{"num_hidden_layers": 12, "hidden_size": 256, "n_experts": 24, "experts_per_token": 2, "d_expert": 256, "d_shared_expert": 0, "hidden_act": "swiglu", "moe_layers": [0, 1, 2, 3, 4, 5, 6, 7, 8, 9, 10, 11], "router_score": "sigmoid", "normalize_top_k": true, "routed_scale": 1.0, "balance_loss": 0.00023, "balance_bias": true, "init_std_router": 0.00989, "lr_router": 0.00144, "num_attention_heads": 4, "num_key_value_heads": 1, "head_dim": 64, "vocab_size": 32768, "norm": "rmsnorm", "norm_place": "pre", "norm_eps": 1e-05, "positions": "rope", "rope_theta": 10000.0, "rope_fraction": 1.0, "qk_norm": false, "attn_scale": 0.125, "tie_word_embeddings": false, "parallel_block": false, "init": "normal", "init_std_qkv": 0.0369, "init_std_o": 0.0, "init_std_up": 0.0369, "init_std_down": 0.0, "optimizer": "muon", "learning_rate": 0.0015, "lr_mult_o": 0.887, "beta1": 0.93, "lr_head": 0.00894, "max_grad_norm": 1.0, "warmup_steps": 200, "schedule": "wsd", "decay_fraction": 0.562, "decay_shape": "linear", "final_lr_fraction": 0.02, "batch_tokens": 131072, "max_seq_len": 1024, "doc_mask": true, "train_tokens": 1193000000, "max_steps": 9102, "dataset": "wikipedia_en"}
Below are experts of layer 7 (counted from 0) of a mixture-of-experts language model. Rows are named gate (a neuron's input weights, with its number), up (a neuron's input weights, with its number), down (a neuron's output weights, with its number) and show model dimensions 192-255. Each number is 128 + 32 x the weight over its row's rms, rounded and kept within 0 to 255. Numbers have three digits each.
Before each expert's rows: "gets" lists some tokens that make up at least twice as much of what it gets as of all text. This comes from a sample of Wikipedia text that the model never trained on. Tokens count by the router's weight.

# expert 14
gets: ",", " and", ")", "),", ";", " ("
gate0:153111105149191119160159123146172132145094152101128120118196102156119084086094155140154131134122098079125128138088121167101125179175080120191109075207155143191086173075102112154150180151109149
up0:171164113087114121147089157133175107099125127124108173139151121150139185020105174174089148137098101140098150143148049098160087096084124093152162099167086099156165123141072080112063131162078142
down0:086128144098149144168113099104160090067134177140080148160146097117104117080050210120134132127085077077106114167160097122209130078133151098177190151141153148155063105118070102136025143118091090
gate1:214106184137130134099139205097127154164091093087115158025086132052093080148111083148128093115129083080057111112094090124154111032060146091110084120126105078116147108101127133117138183160168144
up1:127085124122140080147150118147105104117094163147159115141132112123151084112077095106146142119092138112183172107132155130152121142102163121086095144158103103085108184109149153152144134179206136
down1:086190114091156178150074100092164191089166125115104136133159105142199142133144158134122138126148114120079071148139119127174140071157168164164086193107182163180104110081111061080122138147114141
gate2:098143105218120140148136126164155118185063147119151133176161142133143100175092136148190136135153157114156145201115116135128121119161172183213130120126152152176162137092087104101151146131075111
up2:126135077138132125130073103139048123094143144138087192160104198092163169082121100119106121157074113162109087085182148162101191081098170120079139125114145161127088105118137106113096114206113101
down2:142096152166158125080136144165176148152132128150154120102161087113077081128179166124093107124223149096109132193070105119139127090119063142149098148093086145108159116116056212125114151096091189
gate3:107093131154173106178171145109152118144050163163136173146092115133103098113097121138192121064134188159132166172117103122125096080110097180156086102174135117085143152076127125115135083094089076
up3:123087105155172125120148140159121134127145153099158120149097120179108101125131133170091055144105070128100138132153155148150123199088146161108155149137132147132171133092080118111179102139150098
down3:125104046121153106106139203171143130162172098069187111189091165191157115121105175157120139112117136111069127156145071110104168151067124121096106074149147149082174168138133127101157054126107114
gate4:151141096084102114098117104208147124113170150135105074169064147075151124141101133073147131151155188032108076154099127095129150150111106080098170215132113150111126111062142140139110067139085120
up4:128091094093155119102176122162042119147133089103106083125098176098172093150158131171081127108142134089158064112083059166167174120123145148093182149156040084113168163112136086100116113147085234
down4:154122145115138180102156129124057072186139104120125141147128119104224099162144107064116147109128144106113120147080099145114204091075157081144130126189158164138131138115092157103134090132097116
gate5:111094108145115107119125095108135249124135100099110092106131137102178116137138138143096128127150104173171138092164089134086079130130066177132143109137165096171158067127115084101172096058136192
up5:166114069124190072119136064156177160206133128134114100148147181119121057112091092106141149081097115154144156131078147155116172142169123169113135068126147114107097084149105159163129136092163137
down5:160137156052079167179145161121090150146113141072098127109091091108107147074113055183127161131040151152116188141155098142095143166131154142065155121119130133132098117118069126170100160076141139
gate6:118111120131164166083055159165168135139145165201168098105063122134099125149162115130137180144112113070069112114185107212120102155154150176160122036116123083087142081100105134093148199137124119
up6:116124118114124126186102150113048070158138150175114121092123158113138098147129117074192136127160085102185090187136156135156166123230096102163091119109116157140163106112153132114141035156169102
down6:073144187127119156115085142162161122176137138193176088143125113096142138086123096161129213153061102099029091099139038176147140144143135125118093076059120128121101162115123149122144114134070096

# expert 6
gets: " |", ";", ":", "|", " /", ")"
gate0:139120188094107177147104196139104166145089146094126066167130178156148139094156113154150152124133144167135098095174187062101115131091146136077102133114059136115128171134020151154113120098127091
up0:073101170135128037114080134110128108110111148150106159140086161123105150133199122122079128174106138127140144152115128113139125176150138119069120114125107127085110132138089078105172150140108092
down0:026117105147126112127094128153149142124096121119102153083087197130132142139115119097159166114148121090127162132135087125125193084118163089115080095132171138089135085099097180130174076132083149
gate1:075072140106101152111193138161117159115136111133155173098133086176099120139050193090100108160125102122162161107128102157079161144144130094159083101098140142123066146094141170130114105158090191
up1:206117116155122163050057140092150124081165106109105202099175186116122053091152134121113131127120089161125124173083102136110118116118128122195147115124112164124154160150110078176132175145157113
down1:142089130148160118139101121122135093167132121104128083083097130132176167147081083116076121200100142088153088115103150117051104154108154140142171145167147090136116096095156131218172116081235097
gate2:139135111122094192141134109107123120148102103135111126162132192174157129122127153134140176069209141149114094093124187152162140127064142104124150147112136115157169142102116086202180119116049134
up2:106138107107120186136091142119142107124112130160149101106059124145136103131164077125071100190088070127104098117097104178187101131108115197192127138115132157100132134172115067120129110134123112
down2:119131051150093142137074125065072094086124122124160186090146118103139090140103111083165128133143119177112066120109119154137174131150099108125070139092046106218150168110110147135116174152118105
gate3:140187129218099147108174100170149131052119175155168136109135145151166143142085143123079104154132125158150176171132150123099149137109104108132149135175091145116093107107155139118126122151081121
up3:151126149188174195168207085139204103163140050104097171123092141098091151109153098118129114129123103154093124125146161100115168132159084096123123100159089145055149127185194135076149155136134109
down3:152147150143099172135102119124148096115147129176084105151115108132150188101156121112141163127154083089174098143128105101134175120171091102144101116166066118180129058163081150115096150193152049
gate4:160132061116126106103152124126132093080105065150094115122145124169108130171108096133136126121029168111141080097143118093186118131118140100104121161123064095102094136113133148177122138149154116
up4:160161165103134081145198129090122118091188162125138127102117161167117085149086145085176109148091095100091168179111109131114110097114232108131126117146133165099146133155161167103095169175129133
down4:099154079162129167171144092141122122094103134090103123121132068122141171055167094105167169112190163124137107148119132127089098130107111169129088121106179082111133171128137124096140161168086101
gate5:059179111063135083136071120161117085113136147072089166170153111141137114101145140118080062193187125161125119179176162107155053097121170138138136165150102118097080095066140133047136132136107131
up5:124097123111095148060114137202098131121103128064146153120130140156118128131067162141113156180207175173112062144132155137190152102128109116105133153153100148102079109077169172116149174147094117
down5:128199098102171151092129124121202129119082126078124125078133134175100182134088086152078119087157159121169089122143128165140179124180197177140155170100115117180116149092176084161145134132116163
gate6:154118114105083108100195118131141157123086141202063136095145140157137135170086136112109116153113142088078048142115080086138115120173122145117139149125176146184174121114145054099132088145134111
up6:172121116111156231151116142149073156135114142108110097152138153097133163097092088135169137138140168134101128140154152083085187072156174136134168046105099123118118095137113095139175072105132137
down6:140102112119125159092068104095124140134073163126136107117144094124100125187178147189132130139143105120122165125115063149135093114112129173123074183065146096146123175121140077114126129121141103

# expert 10
gets: " the", "-", "|", " The", "The", ":"
gate0:192135119156149103105115088170081129059218134147142087089057157101142109106145127024099094108072116125186173178166134119152179116061132088186117126172115056108115134162188107142091096121149084
up0:085161131107146122156055126141094100105189102126117163126200155128135132118118099085139137141157125168133197155096105132168074155139091129121192113115075120096063141150108165132060151149115224
down0:127099086138132133177088157172121103144132125144193165142183145179139181190107105174148101099156123138097123159130172097186081140225122161096122131121124131137120122122088143078090129145120077
gate1:098096144129091189120150166138101122081130124093132118104147071110163133126124106156134099119100143108159141109164125080150149143139111125074111148114132088147160117166104092135085137150174132
up1:123104077135101167097122125174096154104118159153103127138099086116163164100121102138127120152167113123137094067158170069140112063134178167120136109078155086116096096127199101142132111134154137
down1:092066093128168125101100073163113172129114130128151183107115115089114137142153147134143146095079145084128099131145108114130134151130179155129093123128112156090084112071131113117072132125133164
gate2:134166072101115087139157118119100129100133112122151097153103067117109165134138162141072072102110120171127149099199146125127121120142142163120124145131160106092141152190134085104127088083129104
up2:114149084140149155106128170135089106143122073163133131119079106134128148166141172151073090108121141195148144136150144113120096111084187090123151188126138119107121126178168071079128059111129146
down2:147126092172145113115114149125118144146084145102149123170157165146129121255119122147107158148134134137129081080113167065121129180151119118103116116097150170192080167119111122127167109137149159
gate3:189130168154117140083095086116142109157141146125151177092163141176151056199096137090095161064142127090129135153090055066177139070130080117123123123116177153190137130110156140094123100151151125
up3:140130125155118164143117110174091124175082107075163141115155130109145113086167078171150136160168124143137094107139149165076142154154142114163159147221122153095091107154156173131169094094082139
down3:113154120139155103106158117131190188133219110127132165159146131141119117163121149065138178098111101060097146170137068141111123119089156138087187071114134112169144194107109074089153158121153166
gate4:126114116129073129150155122108152127144043119157179132110113140185104120114100120155145165137118122152118123154137111133123059143113117135143152142085105142077146136109125167093113078129114137
up4:130155109133113084071123085165138094139079107147122112113082164127118146129130143116137165088075158161131150140115179104119060105084201155184126106140156177081114149173105194141092091099123145
down4:148112103065128176112085184186101073167094107126144150134133159107109157130085127075130151123117098139148154090126155076158106149125117098209093093153149082221114157142119134141105099118139063
gate5:089108184147103132117125136086111129114113112097143108162112086136127110115124156093085164111093089159155095111112182093132214161147167078100160130093188107117130115091167079091128088136137167
up5:112168155114126104148142053118156143150084133185146117159104162173121079171119087150132145060134187219130099099130129083158073145083139174099096068131101120148157135166140148162163156100089133
down5:103098134118118102125098154140114071172143092171107128175090162106126175018186134125121093176131113146102148102166138137113156129168078118157136156086035084127157152151173109159136129147189139
gate6:148132119162128203202123127103158092127117166063135088155065087142076162154206137152142125161137091124128177195108168113180103181138090159131089129125122134165104127161129118162103152111110123
up6:112104111163109123170112083134112111180140071115162082167153105117142090134109083143122156092189152081106151133154126197162142106159169128149133130186133055187144105116154095134111106076155164
down6:136108086120164121137106117065124138131138140183143116111092121098093163134158088118135076087205088145065120116144143133106084156143094180154108123125159098161098192172127155146053137127088108

# expert 3
gets: "1", "2", "0", "3", "4", "5"
gate0:157178120117168103121161079111104114078132145158131153103105110158194135114170152115152093128187119124135059170128125126185176113092142219171132136186153141173077089127102053084090106106110120
up0:179221165178118156092112170185176155116120145121103148121137141146135075174117147089136090125140114101124063125115162126197090121114153138103137120108132130129139155155124127150160122158118101
down0:191200135064136229068128126132137122182116186078103131117143109080157145151132103149141172129118113107071120129130125168107095129061080132158143142144149123095127172141116136118114083148142143
gate1:136135130081140040122234123127092134125130115173176129163121128167131180103110151071123130186125091080159117129119088160109166123183146139089140162146151087080136093190120131181166117154154149
up1:130097084131145127114162094165131065089137091108122080112071146159114064196117137085094099188109177149089134068104167101151141208132227111135132077141148095140108163120109137105182115110123183
down1:118184091116105145152094214146126089150147146151072138131145130130154110155122124129177207156105133139190133124100084104152160075163124146111075123128131117187180146184125180119141152160125157
gate2:125185123124155094101170119045129100144168125124118169099102122141077110113094165110131113106111187088106161068184163119069126113092096112142175123169136193137179168129161124130142119152163139
up2:153118136158129118148152120134085122144127193169106139134111119074091141123123092065142096127115140130173094107146114093100203118100164141151127149149116083123193167195172154134123162093128097
down2:103129169169129117117096119167184148068114098174175094120164150136124097191118137087173084120133112152144173201170122133091146080198107119097186062108166054101126110095095140141145161110119079
gate3:116116143178093085082135157106148106159095210136125112129177125142086094173097114162149095077092127143133121157139137088185147105131138105134085194127145131048114099167145103079138091097161175
up3:158035145109131122141169100110144145102124083061138208146171134119151158093150106098091136142156169117179089127101139161131124120163142159122163145107150138120210172078157143160122177174099116
down3:108110107072131156128124108140157150133127105172154096119093139172156104180083136156149132086136127113132158127110111118134152132142174130073098162237113128138078142177089075123128155106135136
gate4:142142135140134115153179118181132141138103141120143190093153126140124074087111151146110141051128140082135144249107137125133140140147120157179118121209179092115120134125117162097148123109193108
up4:103124123070086123147144133149133131091086138161111150167120120146128130115110119148129147150153188143140059111066156074083148122070203122161129170156132133156091179166118202139093118184135100
down4:140121108186095136167158124079119095116123168100125075106151100151106130120095151162163080110119126127124165100121066117040079086171145099112150172126165113147137167097089142149116092188097135
gate5:102194190116152122128167164140148122137068156073108139111109106107095147109129097153133142157192132150161131113160219095075167140232124132153149151155113183108109125091179119089132109120154072
up5:076119084125102173085106099147097175151140117183127152105140119120133076114129111186094075117121157153148120114164112162132100169145058104097128138156102114070163138113116079141092143100152084
down5:146035147102143104093143160168177145084115153087134157129098185115135087147084105083144087104067086103130132153073200145087132117134176187108085076109134166127101067175100116119143142119128105
gate6:105210130080090080101136127138139101129134157154109157190125100151178180096088150090121121146129119132146141202103125133119062119121150086066154030142126087106143166131091139148191076113186158
up6:157194124164071116169079173136113152174138118154141152179155085148143137132090128138122169129126153105130130187158094139142130129174086123091202210144187134093160208132157152186125079098122159
down6:161162105095122121079138098115105183147120142142197156076160104111103136101119146189127116108116037150126121127075130159125094108122074113116123121129134112094163202090146049145074156169106162

# expert 1
gets: " of", " was", " for", "ed", " made", " used"
gate0:125122119106137192120137062187105073132149098165171118109134121114178101183102116095113119064138135143122174145108155142122120098164185152114129092101070097174125134132116169115124136100066077
up0:116153064141140108152149157157148173171060177148113138103107140162115104068242071151106096094048129143151109067182090098110132132147141104142107084120117113169166169071186114137131152129133117
down0:111084132189179098138153154104119136124093102151045106173071055091201188076148141133150124142078102177095057098132057149100155064156151145117143151158118118123123136142124139128181148122173204
gate1:075083107119096113090087080149224165133108249163105095102127117152123095139140068184082169167113090139172166148167071116181113144060125133112130155105157117108103142125101179138171166095122089
up1:118140136134104150144152101101130156134130111152174145107169106151145150135222087104087133089111133089109155143129031056081104131137138144174118103122134214125072106134069149159199096151121095
down1:133202173120176142162164071151125102145143085166131116158112122111148183142081155183179148128136119118092100163135132134112137173147162160172116113174086145091131106205117112176060136130205184
gate2:177128098098172103117098106148092116189173123197120114202076125229171094125143109091132183146149143139133067098174110150098142143109139162105151148124126108165106123109152148148068164115144089
up2:096134144140152128077091085133153164130137162156195039084120116109133116138173087229109110113121110169143125175161132085119166129131098105163108128151120124112171154134110084140149064125128157
down2:123096079157098089171165158143084163150048102146077116124101124153162177068115130155117125116092163149161189125146120136103166132077113157139157157127041105159099116117170220129134140095149079
gate3:077114139143181160036136134118103135130143098114171086119155130180112137134162134133190095146149126151133131147038132069064153117110105078106161082070134054159103088122162122150080121148143177
up3:145180120117130076140140151133183120129125128113089162080148120127085108123106078073097152139083132117115192121135123141154134143163138111158145100132132137119141021143117166108149109147109149
down3:146138139126120130131116141147150111116147153129075169149140080147093105075109190094163173165086143122124161141117048121127102138132143145237106146139180155123093138096106126138135147075138106
gate4:153082101068159022155100124131185138124132095115090147134114126088173159121138156179086055165106155119131101184123133151067122042136120133087149132093096102190167173212138151150193149091109134
up4:112108124143126131147132156165154133150055091159164146123124119097143114132108138125135088061077117161164154141126145102097133123143089153094116116086127038151178106132129090121068125147106085
down4:147173083126120129076145076138143144174109162157176169166142166182143150181088096113139136082160074118157131136149156116139125185093122137155148139108159198145112116181094142159145131124133128
gate5:101107118128121164135117126113187101099118174151105102112070131189113196117114074132113161158126146146124095178156155106138131167123141134124103131132164181111091107114112119156121088156150089
up5:145186084108113131111170184140139130130168163185093183094114142140114131087137190142128149113172179154115136121140054062126090124089150173117075090133120113143102061116141105105212137201080087
down5:102193135107173119073128098076097140086184125156126178116108106107019126070093131144115156103127157164112112100140167129131042145127171140111057158185117088141140109091142126103131080137079174
gate6:062128120071101079114178149087140166122089114155077099143145114175133153128102110140184156136164123154144176160093122130079175067167152139119216115151120167142086135128182098148135165129145050
up6:056145153122094152113116071102101145134074100146087059129187103172109108142088127120191114169124102143165133140147147058061165084072092156131149120114130086092097160152132087185156093109122033
down6:118142088128081107102160101114170110171148134124136109187134176162100091169110167145146115086125152153094148046147190089163141094132120103096147151176163115105135136158059157146033097133152144

# expert 4
gets: "2", "0", "1", "7", "3", "5"
gate0:169114169117179118111137149169169103155160123117075125171093133128062184085085158131140173147127118195177179129136161163126036121147176145120160088091125123129185120094103141129126125133117153
up0:071188158151092108145164121067110175155156228113136144064107159145107151124192091151139112105090133085128086111096149172140156168122139130115166174157121174141097104111096068104107156122101096
down0:152093079102132111040119152163166126134128144108132132104097140156074129124070106078142131070170105118106079105127150125119122138119150189145142114204141099178121195148143143139138162104133095
gate1:134136188125164140186136124105127160093122122158105158085118140156130076110220148187106105120116130131151113145175167139135136122114118162108162132092111098097069114114064075076160115134112113
up1:149180128116157098195166153106149081196092124089066085113129139130146128102163130120101138052117150159139095082130146167166167105143117164106189134149099199085092114105159111108177049125153106
down1:164166136130163145197107147117066090085094094103104110164091092101104169074160155101152096158155153108084074143088124085119087203097117120149141141047102127088120113180148172159124119162154128
gate2:118126146112133136170100128133136138093085097116116116114172097171085187065123132136173152097117149132130117143124117091117133141123113146114175143126129087087109071130078143094081116153085100
up2:108179134124136123102149131085072167135181145150148088101154181109134108104163088097093142125127087112157098093123079201143138098074152103172069081140129095101156136143164141187140157128162168
down2:127141136131129157157117127147131135172133119155094126114126104000101148230127133129162119134127122117117119117161158138148109109075159129105111124132084102117091123101128166154127092133065173
gate3:124137095112156064119143148114126117126089088116114083115136175136131097065128056077077133100109136146149058160078165101116177135168028122135138155120063138073138154161137143111114148108127175
up3:113132149115073073126113103168180108093093039154113139166126116113143088126141126122160121204067112146116117123131132142168152110117047120111175119169099081126146162151187114107057117095104142
down3:127127164046139059116103146157092107091177139167113138115170153134133145133162102154133061142112177113080176138154160171150153110128093112117117126122153149133118133155126119121109142135120071
gate4:161153122051187132176107158143075153127138163091090164129087133114116115096111091126117160056119131079185135089130150143120142159171169106166125139106123133150145123155109092100090095093164239
up4:172092054117105138158142100081108138156115164092071119029123134094151180129029167174122161073181165112135136159119151142127163152160103096112112135107159158127081082134122154090081118098144138
down4:186128149143162078169130135132182151081125156109111111139117117198125134109179165104129109127180130135138128161147145090120155135084078096132179095131118166146103104026174137127187179119156104
gate5:172137130172119146123115125093152169092141134087089109143123137122088098092098153138092145101126168157120080142101093076117109143154139137095159107116161130133119147138127119175092084162113181
up5:083115131081150166167090149113123149172083085158132166124172121117126083143149128049188122124211091141087138118150128111114155104161112037083125116152148136132122116075143105112147100090149099
down5:139098142096145125095137126111151107137087137154107089124148094134202116112096105112142090107111119095106124107061156126095109135125080152110121079184120092168096163139139111122131242166146139
gate6:133109160134096105182164160110075099152125180153121120117156139132122117127131144083142076134209188122160138079140122091059121169157124022133134062126120125178122159167110101134192127100141129
up6:106133124141156093163103123091139156130170111111129108102110097079103140155094130144096111103102116134122111181123101153119110179175098223100120136135123141116159070078091097139123140124144155
down6:134155102139134134146112140181105174139122135201163092121092142098099108105117074128135104144152113102148127108127130110144110140159145108135165168140088101138134172141117153140145085108109167

# expert 23
gets: " was", " is", " were", " are", " be", " been"
gate0:132083157137139167162103095110120156186121098103110102086110143118153085110084121125090099144116143142151143183151130137129122117114122149200177150141100182104171114171074151116129163130168185
up0:155141175139164149120131052143110176115126103153072146096123104125101100129102077178051174168153143189087106100088117117049134119109159186115172135100157127097119139113109092064169131128100116
down0:119143128125143137184159052157117128131159165115125116078133169171141175124144157107213190152083149175150136117120103095111131090091041093152183149114126156071165118193126185139169134112122122
gate1:165118094066097137148118100128114105065141207193113116137128137148119127115129131159143101158128122116148135157090135068083148089126178103126139116094105110190149173163140097128131168120138124
up1:124144071117148156170106125150133119192117112095193160116154116101107140112153111164150109128123132172137104136159107209196085154145142170116092081095134118113147084113192122120090124159138135
down1:182139128103151149099106093113190160104132182138118149114188183112157086176126166062058084158112149131136129203119126108143173158106146152128131154107155140177108162101114130148187139086102099
gate2:104163090084126136028099171118146139138107065121076103147112150126167174151087125087135116164147119103156110139130118137123122093157100115111203138134146129032198127145152076085178171109111098
up2:108131105125114131124137110149117055168138145143154127044070150070116137089129073109076157087148143134162142068088112126118138155095127080123146125155167182129111069163051103122100116110140169
down2:168190112122155144107070118125147132104141128119046132097149150125122131203131165135124164177092113119149126101148130080138152116109054117104187178088146114128126053169069135092180132156173113
gate3:119135149145150084149121159146097119172174128171125118166097157122104088104109116110155105143127121109133139170101136142164100150144167114125134180056092115112097160203111155131103172181065160
up3:137134153144113077116142108179133114113116157101082080126139132141121122135153115169105180138106120089128141121096124117096133140142135112094144172099109120132160113176096117146138153141095113
down3:190088139166109051117136110131166113127118150086111115124151154129113126132161131103161090106066103115136126123088109146082129099068106161144114132118127149110183092094143082076112144146155136
gate4:132152122139155125096155080138144134115183134119138121142160129144137155112124155132063126046083152145145168073129146184130155133149115076148155057140101086173094146177148095096188171076139159
up4:114164156107128159127176181117138054172112171130073150120084140144133147160080118140155140137134108119094148034131117089219144140172041066119139156093144175092121096179186131130124167085115120
down4:179212163116073120109053109131162127113042205115154140115141142108190096154125126128064144164158115091150165115134115160168133114154116137125092172110173129143174153097161126130154129127111100
gate5:088166105110165134144128139141129177133122106153133148060089155166125110064109151141140105097128103147094126125130112115134139099123107119145140120124079169117142089140144109115115189083114104
up5:148145174158136092148139157154112131130106127130128140102145165134161118154074146164155114158118094089150133202135110115108088153123080161113117159140177141151115165135160153106138150069067119
down5:089078099159107135084115164171106140117108111190156150155111158055121130154076134146123089122081125094051152140169110093095103070117187113157122167098152052134175105143086130087094090155185174
gate6:091136072097147098115090131042142084129159103193180092200140058139113163085087126069100074066123120102129133164131075103113100183159113119160133169101187106107092169074129154125131095152145141
up6:206132091089151091113063182099152156164171026155153130156124116106138150070096111151084080086105090168170112123117108086164125188162123126155162129115154118140136142079137119136102161136149096
down6:178130174174086152113119098076144112099162159167180133089141094108140102060087088157125069140121158209132092136087126157156154175103099118119151124121147068106161146059166170144154130142087071

# expert 8
gets: " and", " a", " to", " that", " his", " an"
gate0:117089142169111151122061086142167119108088169122091116137095183146157131143139156124145160079101174134131160068116106118139128151115110135148196180085095195080162113138125134149156111132169113
up0:115115140151111147138090191149158127100113138160132087137139119112142173127120174133121151180110186111148105089145138124113125127113140115123171118131139127127091108099146166127153115166158099
down0:123137093120123151169131126115144141111131099084142116131143114074195129171127113147142160066129128179152161178051148118192106180151148213134129132157102106091131119173113055156102099154123116
gate1:061134087090104127091183111115113147176183146143187078122132053174109086109104153104097134113174113124175159168071174118085171140149090105101127151119067074081131201152111131117147124133108166
up1:097150180117112066075103115148070172062103152182130077132132132113100141094119139115110174103089194170183103137138102053117122141054110139148115160110157087117101127197124161122151156065154122
down1:137103098104149097102137116081148143141105151158204104149110099149110135177126154172126129112183145133145119158130130121140135104118129133095122129086174123144117152155107116131136117180205122
gate2:142090113115151153118120111111140158093114138145155105105142114181142147080143099103136187149104147088158115163158139130173126151117094122169134158059107130059156121071178132136163168128113137
up2:135149149155192177074140171143090157164155135121157169132123129148134166085147188143136139153139170112088091089132114112162116146117111139166137144135132140137097136099149130115167120056187130
down2:105163115127130185088158095126114095134102114149180125143197088103136118125192129170129118137100075045183090097090130140102163059139128153153126103130113094118114187083073113124125116128125190
gate3:181154123145188079131137091080180120124176116111047131059096140103131109103172116150179133104130139110128142083130182122144153132150135132118125087130085111145093040178115117176148152168071152
up3:093083142139170102084091156130139114114162160134083148136100126110132156134080143152115120080182112113102121168178150170103145193184094116045142187132102103068133057134082140054125156132064093
down3:104104174115067150166153171150131100105084119164134178177206138139114137123060163107118162149073078141161109171151162141103139102105126152148088135112106107088127136149095135093153045123174116
gate4:153203079138157160098190087112104157145082132145121138132153121138132077142171128067109140048082121119147143134103115101133158120157131074148141103143143161052150170142151154158135198095113172
up4:044123044108204119145135195125139082170109140079096108093170126135084146078098126107110154165127113138131122121119099111102086140127110080097102156137133113113178175149071086110154086133161112
down4:145140135046090146136167102061128118140154075131134142118184120079186131143160098130109115137175124093138097160129185113100124148100133148087141078139135149135112138102137221095172135096091187
gate5:115169124158221207162171125093131101154099169141131157067141110079150108100122158141112129076121092135115147121121111116204152099153149150138120096128142185186077095074147134179159120106154133
up5:138146114136167169150129133130137128082165158127112154149114128068132108186137158159207098127099119094165127102087128098080086130077186137146109111228219104110111096052127135183149131168165140
down5:128102169119153106098157077125129136183106157185149149200182185165147159127096122103122134168150106120130103157177146194153155144109090116181117122154099073092129092134099076067107113077150172
gate6:116124110168163064097146125114167142108070165149109171108132148085137157063151126163172145106132097116154177093113119099107085152113111121166168107161129149150146101112097138148067210097159138
up6:102147136096086155167152129092155036121139120116091089079167082184079151147099178171153107163139158124147118118118163168120113135090142141144111124096084073117170063196109119115220119105063132
down6:115115128145143118130119106069169160127054150163114162170147121125149137035139133089139162156185155106110131163088161131077136087126089087081102103067106106178123165053094134189121159072103162